From a checkpoint of a small mixture-of-experts model trained on Wikipedia.
Experts: 128 GeGLU neurons an expert, 1 pick a token, a softmax router.
Training: a variant of Adam for the experts, 219M tokens.
Below are experts of layer 3 (counted from 0) of a mixture-of-experts language model. Rows are named router (the router's row for the expert), gate (a neuron's input weights, with its number), up (a neuron's input weights, with its number) and show model dimensions 64-127. Each number is 128 + 24 x the weight over its row's rms, rounded and kept within 0 to 255. Numbers have three digits each.
Before each expert's rows: a language model's description of what the expert responds to. This comes from a sample of Wikipedia text that the model never trained on.

# expert 0
Description: Final pieces of proper names and words, often with attached period or comma, in tables and lists, such as Thistle, Martius, Lake.
router:153125182139161100145110136103103168166162128137122105095168165156170136145095132147137114155134166122110134175146118139144149127145159138101119137122114109126133107159106113107161174119134110
gate0:133102055152079117142119104151166107079107158133121134130142172160127166105130134138122113150127151125168093139144136144147165097135143143114143074163135130128105081115112142195137146113117148
up0:203103137108109112103170104091140139120132148105132138140096117146149106119151139096149117172113148130126153101085123148131125127172151095111124111153138135140097137151149166130154165122150117
gate1:167134160153190103136159080174160121140158113125101157102077083105123196138141148107157107126135161150125127163140117121105137079102156132128115113126102104112119148176105158103138156094111127
up1:123122153146177142154137157099145134170124138119148121136146077169167126160146068099173143142125136102103139144107160122175113131119117102129118174082095146080152159169134140118154139110140100
gate2:151072148093154130071092150122130144134159112144132135137154100145124099156114146119119148135147140171114117111148142161133114111122107094138141166112124130113155161155163130083109158108115136
up2:113118138080127157172124095142131123162124141107110085151100098093160154110136139102128119132133156134128145135136072112154115082121108117154125160108130107143113102094135088138139093137111118
gate3:130052100141120127114128151102155163113136138117084149118144128100122147139157152087118110122100129133163147127144118061144120126099093092145142162116132132073157100114088095146117143150130135
up3:125125141136086115122106091153140070127158100144148153103113119109157112152123082165095130131138129136116109136135113157143151141158110123136129123110106160179107132170169137127147100086127141
gate4:134131110123131119122106118143115090125105109158157113114153145094188140084170116107138139141154106131144128122113141171081125150153098139104114129167130143108130133122123116128115153105121098
up4:097177134114102146120168128121125166120182151114089132094171126152139110112149087114103116161102136143146132123199125135174133096092147121142115116101131134130135145133139134095145129142159123
gate5:145074146149093115109100132128127157111138125124146147118080113151102138125113151087132090140088132125126120154143081125144134175152120102121158123126099157144102129147129126150144136100136163
up5:126146125155126101148144125105148100117164139104082127075132143122149090108136113113120140130157168153123124151138145096105126085108183151143126166126173111073140146088136134125065150123123116
gate6:134110111197149091102118153147113139138165104172121146093132081118120149124129072130138109091149158135150130137149164137107132167136134092158124177136140129167123165107077119137124165100139158
up6:133135117131130145081127160125135118115139142121132123168129106097110069141126200095126117143154147112109090110112111094137121120156068109116100102114122146122130094136175163134142145118130106
gate7:173100123128164157101119134192157111098129091146167115114143094091117112161104141130130165127115124172163133128110125165134121134154109138124152166144151160118116117099140113113172167119151172
up7:117099127101121100119088122165139142104090118166135129131167159145126126135152125079120140140137132109111101099151101147168112116139139117176155088152104131136150125179172128089170147117127136
gate8:178101116132139145137118125144138147100130150122068111124104156114147127124153135102093172124128176133132141132116123147136128186119138129160115108148155137136136118131136099111066085107150151
up8:088116102110163127113133114135135142101113089066145151162121146108096137128092136093150112119147100117104113123116083115139145081178120155117174124142088127154071098120166129134160154136143106
gate9:132106137166111086100069113121120106092150137155164110096124129128136122116132109136123112138133126090138083148130155156145117117089143127096114149138153133104119111095102109125151098164150189
up9:165114090096114148142114115124079133157140095138111118132126131164127131127111124113096117134118111108140172149139147115093123128098152158090145143161158079121121120112082090129130150176152129
gate10:131102132131129139165111115110112122112096105124100158127132113094138154136126119086158149131084149150162126104209069155160123131171136144101105128102131159131127141137182091152126104098121132
up10:180130151149099132137140071129114140155134155085143098119157158095123123181133135119142112117104108092108174094176151143155123134113141111078110146135130110127177112144148133131132101154101120
gate11:148137121097136103120138122174144110091176118076134142101128151121149119139102125089104125148125106145107104122130135151160133093148133148154111067171104115118135167117112084121116088151128148
up11:153163135086145136131137142124118096098139114103154117126119142128176134149134105143065121083124092167150124112149110114144137123122149171130129100169155091102116129085085105104140121132121110
gate12:089071117148085124180119124131152085132105144110119137175095131116163125124144157122178126148127139139138133139140127089142117103169131116100137093136120130111144097091166170135126099120116113
up12:125120159100093083147122113131113138125132126152116126160109089132110133112103103150121143141160109170115097163080119122114158141146175125119116146112091144109130173147135143136134070102158121
gate13:094073120149102138115128107116126082134166168126109154089118148141135144130148120120121082127126123112122144122129105116107109110115105140094124118114132135130107078124107110156149130163084128
up13:112117138112139104074146104136127128129153123123091167113127176125110140108159117156107107082121135146098141139141076172121150134134130131132185147097148106179136095107137135128155118123144118
gate14:136125115131116118158112103107141119089126160115108143127121144113163118160157137146144092151127142115079161139131133129113120114104143102121141112088128118104165165156098122157142068171114172
up14:105137097120114096121154160105136128169090117127159132141091084128128128117132183107120087155133147130143150100155177122123134154152151105120128130145142160131119167139106161083108138133131115

# expert 3
Description: Clause-linking words such as as, while, before, after, following, including, plus "role" after a comma in appositive phrases.
router:107134113153127122153086154142140152145110163148127107090139155158097138126120154145107161167155140091149125095091090154128107138107158094107119165156150104117096113098121130121087152127125156
gate2:078114130119151068126141104116132152109164146129149066136129109129117089180139111100156122124159123159119156073135131079167135127141137089144120136152108132121132137114148133153115134097141081
up2:095150129138053101087137141094126128128111118166104127112128125141125164088140117137150142157092156094106113104099158134152102172155152134083091120139132135152067113112090131147144136166123155
gate3:132120129127122144167144114158126144095158121121141102090129112111126114142146079182104115105093141129153106119149155137151137105111137091163115102106127145220179100111142115114092150152111102
up3:140082116187171107099177141125127167175127163169134155130133105099132114129117142163107141088134139123126100145120152093116144122117132153139114123116150122116166123148105109123086115073151180
gate4:108121119138114102150138122164190129123113156119121149136118130099139180154150092140125113132122132092118106119132131125159147149111108134107135083102122132136129172089117178130150119129092155
up4:120152131082118119148133119177097140117125117095147104119164143146113125102109155097102120112140157133131166089135123125151144146106153151103144101117090132118139125122163118125137128070149162
gate5:089109178139117098159122092137096126113117095116108148113140110124109143101168148126098157115159129157157154178161128136118162104131137119132122090135159160101088111191126115170140129083133133
up5:102133164122113120147146086111136140109107158131083165082170167153083120107138153097128134102129144121139084111162157110118147085106164146140096067126094114108139123155137134097119098142096105
gate6:152109162123138174091116135123178122145133181107126118088112126167171125135136120132163136173122136143141179156160105127126086128117155128112121145138128139127115121165107168126133096075171126
up6:093148140104108112113140119151137080103114107103136119130132105128128104157148168118112132094121114174127136119094117181139150139143067116145122107110117156157079119113141130131102125136178070
gate7:109141132148128088128138102109142177157137181135147148104137121149097098132179096133127175105151127162138155124150133156080118149129062149146118132106140102132125154122115125109117127068165158
up7:124072144171141117126154141098105133160146131118118117131119094123109097141162084132141119117161124120115154109133114093164084098118150133136144130100102138140113140147125148129161113137143165
gate8:115123159145132176156096142136148148120162112125179126146141134108115081135107159131135133124168152143125147149102139121113123094104150163136118146082099108093149124134075105086093122144111118
up8:165132128140147083111145129124117105087094112156112067090174147113159168172159090112121121152138162145131101102178166134152153131117106100135105148172127117149103157125148117164110158108193097
gate9:130129067153157086131140113103127137122183130132097108123124133141148096113176107146156094101140123166130101172138147126101153120099126159149141122108109103133155150093120130140121130121144171
up9:102064123127138123115125113142136149138108038182091141110089153135121110128110129145131128118150134093139119088135137125130110106155136095157082141129156141125107125130147150127144143096108121
gate10:133097135100149123077113131137135135102127122108155139108129087126158127088141103117139113086100168116091121143086137126095130153067132135132119158125123153163139124108119139183101133118137146
up10:138140134148144116113117140104093088096099103111175109149115141149097163087153115114110162104147137133170162149157169120101101129107107105140117152126128136174134166100100074125137117125159108
gate11:114126124126093146103098092119167125110120113126166124123167144085108107074140182124109117121137094139081121148141121087127144148092086144139145128116111132099136093106147122100131113114107087
up11:120171106108166159106140131154063084124154120140163079148096136107129127100115140144130119152091120137126152088153147121082148121108107103129132135134147113149131137143112159168140117114098096
gate12:156120160176128129111144123135116113138149126154111110130128161130120123113138106148120147105127157128105099105143123190118103143151140111144143172121148151171124176183112116177092112118179146
up12:062115104118116133156129152110111099119116112172165162134140073115156097162126122117141113146151123131115134133140135108131156138142105123146134142072165140141103082126145142066142107109081111
gate13:139121098141164112109173103116112129093132109139163107128134142107114137083172122101107085116153126136108112138158125139164116110131106115110120148160138181110104125122107153129158127148152153
up13:155105162136131137125110143154182108108126136155094136138060151113145133159106145175143103132116150122122136110105114105079143156122157114114147108089113089151138149147121114123104129114106125
gate14:147089108168118113137110157139141137155144165144141122138105076108094139130135147158121137137100151155135115130115122110132085163111126141121124151107137213139139182127097146116129147151149136
up14:134139149098130118125095115134109107114155145109165133115141134158172104159125166119100088098149136117119138114105126105146136128130095136124171094114136058119165154157144136083096125127142097
gate15:148117145169138137165145139158132136114124145106138106156101105105167135172093153113123146136104125151130156172118095140105136112122136168112110138101124131139122121158136123143106102084152096
up15:157141173128109118122094123165185121160136143141099089095114129123103171084151064138116105141117119092171141144142121165148141154115155147093136105136135093117108133123125101096137125164110122
gate16:155132191162185122086124128128139137098137094112096187137123099104133133102160127083162121174144116158147145137127108108133123119098186113144120114149134152140117055091149131123138124126134096
up16:124124181097070170108127125119143120147131188141114153085128130190124138103111172147127149122124140121110102115103175128133103105136131155114135126097130090127125122094148135107129120141098137

# expert 2
Description: Number words and common adjectives or determiners such as ten, same, small, local, few, plus mid-word pieces of names and numbers.
router:127102145150150114112114167137158147125117130120121123103115145170112112136125127153081114095130094146154109119096095147157126110146152102096106133107084089125096100092133117103113106106134118
gate2:124104092145124119120162127146146131072151127120103103105119150094153148171122134119184138148144103179093115147108090155132119112134140117111108146105103143155103148141159196156127133129132158
up2:085154130133152156114140142098138115131120112161156109163153092100140108106129095109144129153138134131097138085097092134110108175114100097112110079122141106124146113178158109090161111058141099
gate3:086145111103125107171112132107126094122091106131102130142107164101124124125153119193107123085098096143116113101131128126137113165150106142140135131117166141105095126120136139112097168147138170
up3:125156148059140157133120157146127127114094077137129140108114135100138161139136116173141142134121119161106114110126125131105126142128115167105123135135148136129097117119082145113149144153154124
gate4:129121127145151112113067153071159152107084124155118162157101141136118100175132137117138152091090121155123103122158127145121137123133128089153130157136092138142135178115132131141117167104084126
up4:108151147112134113130137150156098114136167111118121119100074133151108141124134102138079108142130144156136091139161125099104113157140116137091123097157117120140130110120111093139128067158135140
gate5:127103121123071107127100115083130146095145151129118154112111171095173168135157124162171142125147140143121150148121175179150135146097103135133105089151124116168109153114103127160111156156142154
up5:114122180175138125093142106136110171122151099162138151123123127126164147128133134144123134125139114136144168113157069153086086127141130174155122162119139082170134129155122148127137109105114138
gate6:142145183152121126114123081071134132161131119156112108107168125137147172161134113104114118105126167078152134120146106132172149119086152114134133171122126156121115115143142149130126162096122166
up6:111157119149161119146113171145116118149138103128169164085077176111136109086125127132129177155096120096167114137137144164116071132133109153133186131155141123136113083136091096138134145142133129
gate7:130121118141152114118147134119095101155120069113140089125147096110116124138123142120120113139129140148143143106136139135156116149108115096148154125066156120121117117157111170147092113112121083
up7:118134156107195151117162148099117134126129131155116152078153107158128121130132107141119075170152147101110146129145147128134123121115106117118141105097127100123136149094107129139116132132098133
gate8:163125118087171115114143105136113088096108159149165114162137119142103091105146060154122132141152099137103130150126106110126116155166078165123162126148114128109113094173097143160184121116119154
up8:091123149141115149106096137145168140089085123140156125134127132088198157154107146105122110142123121104107115128128134123123153120109102072186127117153135125087123136115186139121114134107138124
gate9:116077111190163140165130123124121111128132153090089113183165119114161129154123112112137129139102152119131137101099134158143155155118146117104173160152115149106092117123087120156126146108119135
up9:091059113107119158159128135148084103138117102101120108111149114134131179135113087118125124097150147108145169108127165120109160101116122120114138112149118180146130141131122086154161115121153114
gate10:139116129132128145147114155142121086114120090136122161143105129151131164112143106101133115154134121148140120166102123120103192138142142156152136116138093214133112112127122130123124076120184120
up10:115112146094146112140110111150112152110107122081095134142129093118147120117152143144167112149134152097146120102124150126109104107108117100125128097118151121138119118133180128082125179117135104
gate11:107133118126111170140113133154122138144134114142100102160137131119143143110152139110103108107172150142130093134162119125125114123136177134084121154103111181130111103110154094121119143171123099
up11:124134170136106157147125136135136183168140152135100092127124125136120094127159088094089107126135145138110093124088133138125098128099168121130140146128113143159191126109140135100131164126127126
gate12:134083104163142120110101180109133101134128112120132094156137125134141131165147180142140135100121119164155132138155128131067168106126153101103147169110143152167122127127118122142113133122111110
up12:146086104122138106121105165128135130142135123137099102142096101147123144144148140136091103088148134140145165168147153125096163111160132087158111146140113103117118097148117140113108156098147153
gate13:155112085108141108132120146143109124094124093145119127155081119111132152124108157138118095120119126112154129058132131115128115149145128094131105115148136144084112156120187169141134143102167185
up13:165137148109122122119126103115136139141071135136117121117096136129142101124137163162136117113100102163148095122099121150069074129144142106149124146108177144107140091105141119157128109117156131
gate14:171083112159089116115107123138134153130144154107130094106112145152133159162148135142167168086144089120129165123154107125099113144106108124135183149126151173125102184139152135117152144110126121
up14:142152143108107159142114109166121101119099118105115104104124154122129140144108120061113139133116104130106145103102153110121115174083081142079117127167118154060084101116115141141170095163124116
gate15:160068118124136122138137121165146102105156128113124084105162146155108101104129133098156087159110115150105142134096109105110139178117130125152113082155103111122079134136133165152142146156138146
up15:143126109126099157164151130095127124168130110137097123118094125158086119120111122124135145099143080131148178097140140095150119151135081156147149097118119092149116171152172110143133109118123118
gate16:137191097129149143094088092143129117146130132159147122138113137112127152153094143151062164102168118121150135185142166148109146148147121157115157113099105124132155132136135098116104110091123116
up16:131112120129086130139123132127150123127160150093164108132129145144138134151131095108150166145091089147107074105115127092116118104104091065112100118173109112100108115086141114138150112154112139